Below are experts of layer 7 (counted from 0) of a mixture-of-experts language model. Rows are named router (the router's row for the expert), down (a neuron's output weights, with its number) and show model dimensions 0-191. Each number is 128 + 32 x the weight over its row's rms, rounded and kept within 0 to 255.
After each expert's rows: a language model's description of what the expert responds to; "comes before" lists some tokens at least twice as common just after its tokens as in all text. This comes from a sample of Wikipedia text that the model never trained on. Tokens count by the router's weight.

# expert 15
router [142 133 170  96  94 129 125 153 135 127 141  50 122  98 156 109 203  62 160 142 113 134  57  98 141 128 150 183 173 159 134 113 109 128 156  90  98  94 130 153 142 182  79 105 111 147 122 142 126 143 103 148 121 146  67 198 162 106  92 159 134 124 151 129 148 134  74  80  67 161 105 194 118 125  74 136 167  78  89 117 152 147 114 134 122 147  83 122 150 149 106 100 146 105 169 126 129 127 135 176 127 117 144 159 148 105 133 162 113 124 137 135 115 130 129  63 136 123 143 120 207 174 147 146 153 122  71 179 163  73 114 186  83 172 138  76 107 181 116 139 156 108  84 145 158 106 130  98 171 115 142 137 119 105  94  48 171 122 108 198 139  85 111 171  64 109 131 129 121 159 110 125 203 107  91 134 147 120 147 179 134 138 108  93 162 153 132  93 144  82  67 113]
down4 [146 108 163  77 152  55  63 131  75 123 142 125  87 164 137 111 207  99  81  97 130 120 129 164 140 100 124 144 105 129 107 117 121 107 158  84  68  99 131 164 146  91 159 116  84 137 113 108  84 189 156 153 160 147 115 138 169 157 117 185 107 106 144 114 132 116  75  81 128  65 143 155 118  32 100  72 109 141 121 116 131 151 183 137 156  82 139 173 147 168 125 169 148 109 190 104 129 101 112 113 157 157 127 110 129 111 110 127 140 153 186 138 158 137 145 136 152 109 137 175 167 115 139 124 159  76 132  85 131 155  86 121 138 135 173 163 203 112 100  65  55 143 147 172 182  95 152  91 105 144  73 146 165  89 100 120 194 164 156 139  89  93 128 190 115 128 150 140  96 114  79 125 151 127 144 136 165 156 105 154 140  95 109 113  57 165 149 112  99 129 141 137]
Description: Table cell separators. Pipe characters dividing cells in wiki tables of election results, sports standings and scores, plus some semicolons and slashes.
comes before: " ", "\n", " 0", " 1", " 2", " 3"

# expert 40
router [ 89 141 170 101 160  57  61 143 123 205 137 133  70 110 162 143 144 143 163 189 103  98 101  75 159 202 181 196 170 135 140 118 129  68 144 160 128 138 146 153 174 195  42  86 106 129 116 145 136 143 175 147 126 107 104 144 111 104  96 171 124  90 172 100 152 161 113  82 104 117  60 118 100  64 113 151 126 135 148 110 128 136 117 128 118 176 149 105  92 119 129 129  63 154 135 129 182 160 140 108  48 179 145 163 128  97 220  82 104 117 168  95 150 120 154 155  89 101  99 142 142 132 130 134  88  97  99 136 150 115  70 198 138 154 162 128 124 141 131 165 180 139 132 117 138 117 123 103 147 134 157 156 106  87 127 129 173 156 138 130 131 116  97  91  96 167 184 139 119 122 118 130 132 111 119 122 177 129 133 115 123  69 132 129 149 104 148  93 134 146 133  74]
down1 [113  96 164 145 142 146 136 136 115 173 124 106 132 135  68 117 128 119  91 162 123 140 176 159 126 128 146  45 128  98 110 130 193 105 147 141 174 119 122 113 170 146 117 148 103 143 162 103  93 148  89 158 118 120 134 156 158 139  68 130 144 101 110 138 170 145 136 143 147  67 138 205 145 203 145 154 120 110 129 133 152 137  76 133 128 122 175  72  48 135 114 145 143 135 116 135 118 105 116 193 141 108 136 108  44 131  94  65 136  96 158 225 141 113 145  57  73 155 102 151 135  77  75 159 121 105  93 161  74 108 170 110 121  89 189 148 181 150 136 150 121 108 138 113 134 138 195 150 142 117 152 125 144 137  76 126 142 139 100 171 128 134 124  87 152  85 155 207 164 104  84  74 136 110 166 135  77  87 116 144 154 115  75 182 114 121 163 137 136 123  91  92]
Description: Numbers in scores and dates. Numeric tokens completing years, game scores, percentages and amounts, mostly in tables: 27–21, 19 93, 2019, $31 million.
comes before: " |", ",", ")", ".", ";", "–"

# expert 42
router [119 128 172 136 129  98 123 102 117 174 129  70  83 132 199 126 142 124 134 132 126  82 115  92 122 130 132 168 158 154 153  81 149 119 150 163  84  87 165 137 133 180 111  75 138 184 134 126 115 176 126 217 129  93 111 134 118 190  95 201  93  91 137 142 109 162 128 109 136  90 120 171 154  73  97 180 166  72  92 137 139 149 153 134 135 147  99 134 161  61 137 124  58 185 153 108 137 167 135 181 129 130 156 125 120  66 121 188 133 160 124 146 164 118 121 103  70  83 102 115 132 159 143 134  69 108  74 194 145 112 100 160 110 144 194  93 134 158 112 124 165 124  87 128 130  96 114 121 177  81  82 138 128 149  89  77 168 135 122 143 182  98  70  97 143 143 177 127 159 135 148 142 155 129 129 101 149 106 140 128 114  95 121  80 136 115  98  90  95  77  75  75]
down0 [169 192 145 153 118 138  74 110 166 112 101 124 165 151 159 141 112 125 103 166  79 104  88  93 159 139 145  85 140 113 196 169 159 160  83 153 207  89 147 126 147 157 162 168 133  73 102 118 109 168 130  63 207 133 130 112 123 144 171  94 155 165 110 156 128 132 133 130 103 113 114 144 116  93 127  72  88 132 123 146 154  81  91 133 143 228 102 114 114  75 108 159 157  75 108  82  67 135  94  88 108 126  93 181 118 177 139 175 145  69 123 137 116 110 128 123 113 154 237 129 163 166 146 152 135 157 166 134 154 190  67 135 116  95 101 120 144 146 100 126 162  84 117 184 117 137 130 101 126 162 114 114 133 104 106 142 155 142  77 128 147  87 106 131 138 116 183  91 168 144 152 142 151 104 137 144 113  91  84 137  99 138  88  86 101  84 134 124  88 125 165 103]
Description: Spaces and commas. Bare spaces, commas, dashes and parentheses in citations, tables and lists, such as 2011, 99 pages or empty table cells.
comes before: " |", " ", "-", " \"", "\\", "Release"

# expert 48
router [ 96 112 134 118 161  77 117 171 173 120 159  44  78  81 141 130 163 114 157 123 195 144  79 101 106 164 139 173 187 130 128 117 116 130 208 137 135 120 131  97 136 139 106  88 117 185  78 181 132 139 120 179 128 159 112 151 171 160  96 133 103 125 155 142 116 121  82  87  93 125 144 218 127 142 102 141 140  97  47 124 215 149 108 160 171 120 105 152 151  85 149 117 113 118 194 108 143 110 125 143 118 129 119 186 112  76 177 150 104 141 154 124 119 112 121  66  88 151 110 107 152 133 159 140 100 106 105 161 184 125 111 229 136 151 140 105 103 159 106 138 137 116 113 156 186 108  83 123 130 111  93 124  75 112 114  91 198 175 129 118 124  97  88  71 107 106 176 145 143 151 142 136 135 132 114 103 129 108 151 121 174 105 107 123 138 139 116 129 160  90  51 114]
down0 [192  97  98 148 127 141 112  42 106 118  74 106  91 169 112  28 131 111 138 154 126 111 156 112 157 151 110 149 225 121 151 150 118 129 116  99  91 145 147 121 139 144 131 142 130 128 160 114 156 153  74 144 139 128  77 157 118 150 171  77 194 102 160 119  81 148 112 107 138 223 109 139  97 163 155 170 128 104 143 179 155 140 149 147 106 137 121 134  57 116 117 107 113 134 129 141 163 166 107 114 115 156 158 125 172 123  75 146 174 123  71 153 104  30 148 123 169 101 114 139 150 168 119 115 121  82 167 118 148 119  75 142 135 140 109 122 167  98 160  61 138 156 140 144 165  57 155 109 133 168 104 144 109 193 124 141 139 142 177  33 108 121 128  97 135 118 124  93  73 168 134 122 119 138 103 132  74 134 129 144  69 110 100 100 140 157 132 106 112 156  98 154]
Description: Sentence and clause ends. Periods, colons, semicolons, table pipes and heading markers ending units, notably subtitle colons such as Zelda: Breath of the Wild.
comes before: "\n", " The", " In", " He", " It", " A"

# expert 23
router [ 93 136  96 125 144 113 154 115 204 196 102 126  88 137 161 199 139 119 177 183 108 117  52  80  78 155 127 187 147 154 149 157  94 146 170 134 106 181 139 144 116 102 125 150 128 176 137 121 122 157  88 149 127 111 132 134 114 126  99 133  62 111 137  93 127 136 108 134  88  99 107 145 158 116 108 131 164  89  69  92 155 141  73 181 146 155 149 138  78 126 136 124  40  93 145 163 143 144 177 154 152 160 131 152 130 104 160 151  92 109 123 147 112 113  89  80 103 113  83 145 132 169 127 172  87  60  74 132 141 115  88 135 124 169 179 134 138 123 124 121 155 100  74 125 170  95  42 163 141 160  95 149  90 143 145 127 130 191  79 129 150 111 102 111 129 160 146  67 120 158 154  78 201 166 177 145 181 126 108 137 149 120 116 180 111 138  86 134 101 135 102  90]
down1 [161 136 172 101  81 116 195 176  55 127 111 129 113  93 161 130  97 139 161 137 146  97 134  66 108 118 142 117 108 161 156 135 157 132 129 129 150 139 104  95  86  75 169 116 112 105  75 147 145 127 111 171 108 151 116  53 175 163 104 121 189 109 149 148  99 140  50 136 154 131  88 131 126  76 111  68 135 135 105 120 186 146 120 124 126  95 164 132 152 136  67 106 141 178 162 131 111 106  89 116 155 147  96 145 180 116 141  90 102 100 174 114  97  79 127 173 137  86 135 160 108 119 109  93 136 163 143 111  97 147 159 174 116 127 150 163  94 186 118  77 133 131  85 146 127  93 136 132 126  86 107 104 158 172 108 115 177 123 132 119 132 106 153 135 179 124 217 116 122 139 173  91 140 179 107 220 163  86 121 175  75 162 152 132 130 189 158 119 137 141  34 128]
Description: Adjective endings and nationalities. The suffixes -ic, -ian, -tic, -ical and nationality adjectives like American, German, Indian, including -ic inside names such as Jessica, Pacific, Cricketer.
comes before: " ", "ip", "a", "ular", "ult", " football"

# expert 32
router [110 159 161 106  71  91 114 183 130 137 159 129 136 100 133 137 132 136 128 183  89  93 115 100 136 193 112 181 188 152 156 136 188  67 101 171 122 117 114 120 167 185  84  58 142 198 133 134  73 145  98 153 100  70 141 133  88 121 134 201 127 136 187 117 178 177  57  68 133  96 102 172 173 105  61  91 117  75 136 131 172 133 147 120 150 138 113 119  97 120 120 174 129 134 157 115 149 163 110 125  70 147 125  84 123 127 130 181  99  90 147 129 105 135 106 112  83 140 128 107 151 111  98 151 106 144 105 135 161 130 112 144 150 148 167 136 141 194 115 129 170  94 124 106 162 118 133  68 168 112 131  80 113  97 108  89 164  95 117 143 134 125 122  90 102 159 160 133 146 138 165  62 140 125 168 131 202 165 111 131 120  88 149 112 153 105 179 105 149 101  67  75]
down0 [140 118  76 121 168 175 143 107 172  99 122 122 127 116 132 118 108 108 115  62  86 144  63 164 188  88 105 114  84 129  99 149 137 159 153  98 156 184 147 100 111 131 169 114 163 135 150 155 105 107 130 140 131 127  99 188 116 231 104 142 129 109 120 167 113 104 132 155  97 139 118 125 115 153 141 151 166 135 109 136 161 122  75 163 137 124 111 121 105 137 142 142 123 127 129 119 175  90 134 150 172 133 135 103 167 130 164 146 167  88  45 160 207 128 132  68 121  74 144 150  63  64 161 166  79 118 225 160  90  87 121 161 182  53 134 153 110 123  82 149  74 113  79 139 126 100 115 113 112  67 148 138 133 171 155 135 152 118 118 162  95  73 140 112 146 108 152 105 178 140 146 173 142 131 142 111 104 101 162  76 113 133  75 121 137  90  87 144 113 195 156 117]
Description: Units after numbers. Unit words, plural s and separators right after numbers: km, m, kg, years, months, minutes, %, slashes, thousands commas.
comes before: "ft", ")", " |", " (", "day", "^{2}"

# expert 51
router [113 122 132 140 134  61 110 137 136 168 202  85  52  87 198 173 139  59 127 184 138 139 104  96 137 173 166 143 144 141 164 144 162  84 160 144 122  77 166 150 113 128 116  72 148 175 135 179  86 161 151 151 142 143 142 124 142 177 136 116 111 151 111 102 136 100 194  89 107 125 109 161 128 106 109 175 186 107  63 104 156 137 205 170 123 126 130 109 116  78 191 167  76  78 160 164 140 117 115 182 155 128 127 173 126 142 127 138  99 134 138 130  46 120 113  89  84 142  78  91 152 162 140 109 113 140 143 155 173 114  94 149 147 190 112 138 112 174  96 132 145  93  96 158 145  80 115  86 106 113 152 123  72  72 134  45 134 126 131 144 145 107 125  87 126 121 136 117 213 141 105 117 137 139 128 122 152 122 113  93 133 129 123 130 145 154 153  82 131  89  87 103]
down0 [ 85 135  99  78 127 155 156 162 114 130 107 101 170  99 133 116 157 151 161 121 108 109 168  84 184  65 155 109 106 135 106 197 134  56 167 100 110 157 110 128 163  97 200 109 120  69 162 148 124 114 131  92 107 116 116 157  90 147 131 112 129 100 148 207 198  69 117 131 127  83  53 108 155 178 135 125 130 181 119 138 160 141  56 121 122 108 128 153 142 175 179 145 144  51 150 214 127 139 146 123 136 179  79 125 177 140  95 110 176 122 122 176 139  91 108 118 130 129 154 121 147  84 130  81 123 192 138 166  88 117  91  80 115 132 183 120 133 117 118 106 102 107 170 112 161  95 168 113 106 103 131 150 136 142 118 162  86 118 130 125  99 155 131  91  94 143 130 161  97 157 205 123 136 148 171 115 120 129 128  96 109 184 184 110 150 117  87  88 110 179 137 140]
Description: Periods and decimal points. Full stops ending sentences and decimal points in numbers like 0.28 or 51.4, plus U.S. abbreviations and == section heading markers.
comes before: "\n", " The", " In", " He", " It", "5"

# expert 59
router [ 85 138 184 143 175  83  92 121 137 207 111 144  69 102 127 134 126 152 186 172 111 119 111  89 139 160 126 180 127 166 140  99 139  91  99 136 107 131 123 146 110 155  72 121 168 140 144 133 145 113 183 167 124 185  95 182 154 130 133 148 136  94 191 120 125 145  87  81  64 132  56 159 127 138 110 184 170 126  96  50 124 176 129 147  95 210  95 137 160  85 116 126  72 166 126 124 146 105 154 129  75 141 119  98 164  90 119 104  74  68 121 156 139 144 152 124 116  70  95  99 105 125 146 158 108 147 105 175 113 114 112 184  83 175 126 114 141 180  92 190 125 108 128 143 154 107 148 139 116 186 156 144  90 154 167 135 203 115 135 150 160 135  80  87 132 149 183 100 139 112 139 125 135 148 113 108 164 104  74  81 128 139  99 110 146 110 146  98 126 129  77  85]
down1 [131 141 115 175 104 119 137  92 169 177 122 150  94  17 196 117 102 146  76 146 109  96 163 154 157 173 141  99 106  69 130  79 105 105 125 116 122  71 148 141 124  91  71 139 147 106  91 132 168 107 118 112 186 194 143 131 154 126 201  78 175 123 186 131 127 133 131 117  94  88 180  84 116 130 120  88 178 125 142 135 143 129 149 146 154 149 131 138  92 147 118 163 196 132 103 147 139 117  77 133 124 175  93 106 153 142 147 175  74 129 124 130 130 188  89 143 190  96 138 153 145 177  60  98  97 141  81 111 120  74  91 150 162 167 102 151 153 132 143 100 174 104 127 107 133 147 154 146 136 120 105 100  86 115 123 125 108 143  48 155 163 127 105 181 136 125 129  97  75 198 127 164 141 130  68 114 141  95  72 163 147 159 145 174 110 121 108 107 105 117 129 110]
Description: Years and decades. Year numbers and two-digit year endings after 19 or 20, as in the 2020 census, 1943–1963, 2019–20 season.
comes before: ",", ")", " |", ".", "–19", "–"